config.toml
activation = "gelu"
moe_layers = [0, 1, 2, 3, 4, 5, 6, 7, 8]
router_score = "softmax"
routed_scale = 2.5
balance_loss = 0.000324
router_cosine_scale = 10.0
attn_scale = 0.0884
parallel_block = true
beta1 = 0.9
lr_head = 0.00743
warmup_steps = 318
batch_tokens = [131072, 262144, 393216]
Below are experts of layer 3 (counted from 0) of a mixture-of-experts language model. Rows are named router (the router's row for the expert) and show model dimensions 384-511. Each number is 128 + 24 x the weight over its row's rms, rounded and kept within 0 to 255.
After each expert's rows: "comes before" lists some tokens at least twice as common just after its tokens as in all text; "comes after" lists some tokens at least twice as common just before its tokens as in all text. This comes from a sample of Wikipedia text that the model never trained on. Tokens count by the router's weight.

# expert 115
router [106 108 120 131 115 157 132 109 104 125  88 100 136 148 115 101 144 161 138 109 114 113 103 133 154 172 145 152 117 133 156 110 165 137  98 124 148 114 132 183 104 111 176 128 176 151 105 151 132 138 158 148 115 141 105  94  72 140 102  99 140  89  96  97 107 137 171 131 126 162 131 150 174 100 105 144 117 159 165 131 137 127 140 132 100 117 139 107 177 115 138 130  76 119 129 152  50 149 118 138 143 166 125 122 124 103 115 162 116 168 117 115 110 135 135 154 132 125 136 161 165 127 119 127  95 104 153 133]
comes before: " of", ",", " and", " in", ".", ".\n\n"
comes after: " the", " of", "'s", " and", " a", " National"

# expert 24
router [119 103 166 146  93 124 156 113 142 137 123 126 124 113 114 105 112  86 184 106 107 155  96 153 193 163 130 149 136 165 133 126 158 162 106 147 115 120 136 133 126 135 101 150 114 151 121 142 146 145 151 125 114 136 143 151 173 111 143 119 129 125 137  93 101 112 166 105 124 110 158 105 110 134 128 174 165  86 152  98  86 134 124 144 149 116 124  98  66 116 147 117 151 106 124 123 140 143 161 140 111 109 114 163 111 137 133 128 170 111 114 111 122 110 130 150 127 129 105 114 110 134 139 152 100 116 118 152]
comes before: " ", "%", " |", ".", " |\n", " were"
comes after: "%", ".", "0", "1", "2", "5"

# expert 103
router [112 131 110 137  90 109 143 105 195 115 125 106 123 135  93 133 171 126 163 125 147 118 107 126 177 119 114 176 200 133 150 119 173 119 151 158 116 129 140 146 160 161  97 144 134 147 158 108 134  84 124 111 154 108  96 117  92 152 131  97 123 137 136  80 120 122 141 104 120 128 114 180 138 133 163 101 136  89 144 137 134  98 141 172 131 157 129 104 135 145 110 152 133 106 138 143 142 107 150  96 104 124  99 119 154 159 124 131 169 126 127  93 142 115 121 124 107 150 126 156 146 108 154 164 104 145  99 108]
comes before: " |", ".", " |\n", "%", ";", "–"
comes after: " ", ".", " −", " +", "–", "10"

# expert 107
router [ 96 126  99 124 129 162 143  93 154 132  89 176 149 138 142 116 129  78 132 107  83  53 117 161 105 148 142 143 109  95 144 113 151 111 157 132 155 150 161 122  87 180 139 146  95 129  93 146 145  90 153 124 140 143 149 160 158 162 102 119 148 122 113 142 121 133 157 112 123 103 144 140 128  76  83 131 120 112 108 103  80 130 129 104 128 158 156 172 134 141 111 153 155 166 142 149 126 153 126 144 117 153 142 129 140 132 106 114  93 148 116  95 103 116 134 126 153  90 116 159 135 127 135 185 137 130  82 127]
comes before: " was", " is", " has", " would", " had", "'s"
comes after: ".", ",", " the", " that", " The", " but"

# expert 108
router [162 132 108 153 165 182 150 139 161 128 140 103 133 118 113 117 149  74 154 157 128 112 164 121 157 130 144 142 147  88 157 166 166 143  77 145 120 166 142 134 128 119  99 108  76  81 123 117 165 130  62 121 106 133 172 133  98 161 137 128 111 117 168  92 123 171 148 103 102 109 146 131 151  97 196 120 126 115 130 144 118  99 109  94 126 145 119 179 127 157 140 118  85 158 111 132 126 132 133 119 156  93 115 100 163 176 111 147 149 153 140 118 131  71 156 121 106 104 173 149 173 119 132 140 142 142 118 152]
comes before: " |", ",", ".", "–", "\n", ")"
comes after: "19", "18", "17", "10", "13", "12"

# expert 189
router [113 169  79 134 107 114 100 137 122 111 161 182 120 126  92 124 172  81 112 144 137 100 165  91 110 115 180 114 135 126 168 165 114 113 169 152 126  97 153 133 114 145 148 125 128 139 202 135 134 112 114 166 129 139  88 121 123 154  81 160 148 129 105 123 112  97 148  90 135 148 146 122 127 136 124 130  76 103 128 120 163 108  92 133  95 134 139  93 122 123 102 136 112 148 112 162 107 148 146 127  98 110  89 120 117 145 163 153 132 141 122 133 108  93 139 111 115  88 107 129 146 107 137 117 169 115  74  88]
comes before: " |", "–", ".", ",", ";", ":"
comes after: " ", " (", ".", "–", " $", " +"

# expert 229
router [103 110  88 116 140 171 117 131 163 126 126 151 102 146 137 164 128 132  90 106 129  79 149 100 136 134 155 153 115 132  95  87 114  96 165 153 122 122  87 135 151 165 123 149 127 140 104 136 138  96 105 141 140 145 123 141 144  83 145 138  90 141 163 145 130 137 154 143 120 142 115 147 126 127  78 134 162 137 116 102 146 117 115 155 165 130 123 146 104 119 127 109 157 165 138 145 131 104 105 143  85 142 144 156 114 139 127  56 131 109 128 108 126 107 117 122 148 128 143 150 154 104  77 109 142  95  79 128]
comes before: ",", " as", ".", " to", ".\n\n", " of"
comes after: "20", "19", " the", " and", " this", " as"

# expert 198
router [125 102 131 150 104  99 134 136 148 131 144 109 140 155  89 108 124 130 123 151 112  95 100 100 156 125 105 123 195 116 129 174 105 107 157 108 118 125 134 156 139 148 154 138 114 119 123 126 151 129 129 120  97 120 101 111 142 119  91 113 154 137 149 132 153 147 140  93 131  85  83 144 167 190 125 136 126 151 112  98 109 102 137 118 126 158  74 110 139 118  76 159 118 119 144 127 125 133  91 162 123 133 118 136 122 131 103 153  65 142 112  85 123 115 127 114 144 142 136 132 135 111  98 150 125 139 134 142]
comes before: " ", "%", " •", " |\n", " Green", "age"
comes after: " ", ".", "20", "\n", "1", "2"

# expert 99
router [116 118 143  96 130 133 152 110 125 115 145  58 139 128  89 146 118 129  90 153 140 127 102 115 141  75 105 160 168 108 103 131 148 137 140 151 156  89 132 113 127 116 178 125 134 104  97 150 140 143 120 168 101 151 144  86 143 165  98 126 102  91 139 100 144 133 152 123  93 122 130 133 147  72  94 133 104 117 205 117 124 176 139 188 104 137 120 109 151 107 135 101 110 137 102 130  94 154 152 144 142 158 126 103 120 129 100 172 151 125 111 148 139 133 104 110 170 161 116 154 133 133 147 122 122 146 126 183]
comes before: " of", ",", " in", ":", " and", "\n"
comes after: " the", "-", " a", " The", "The", "'s"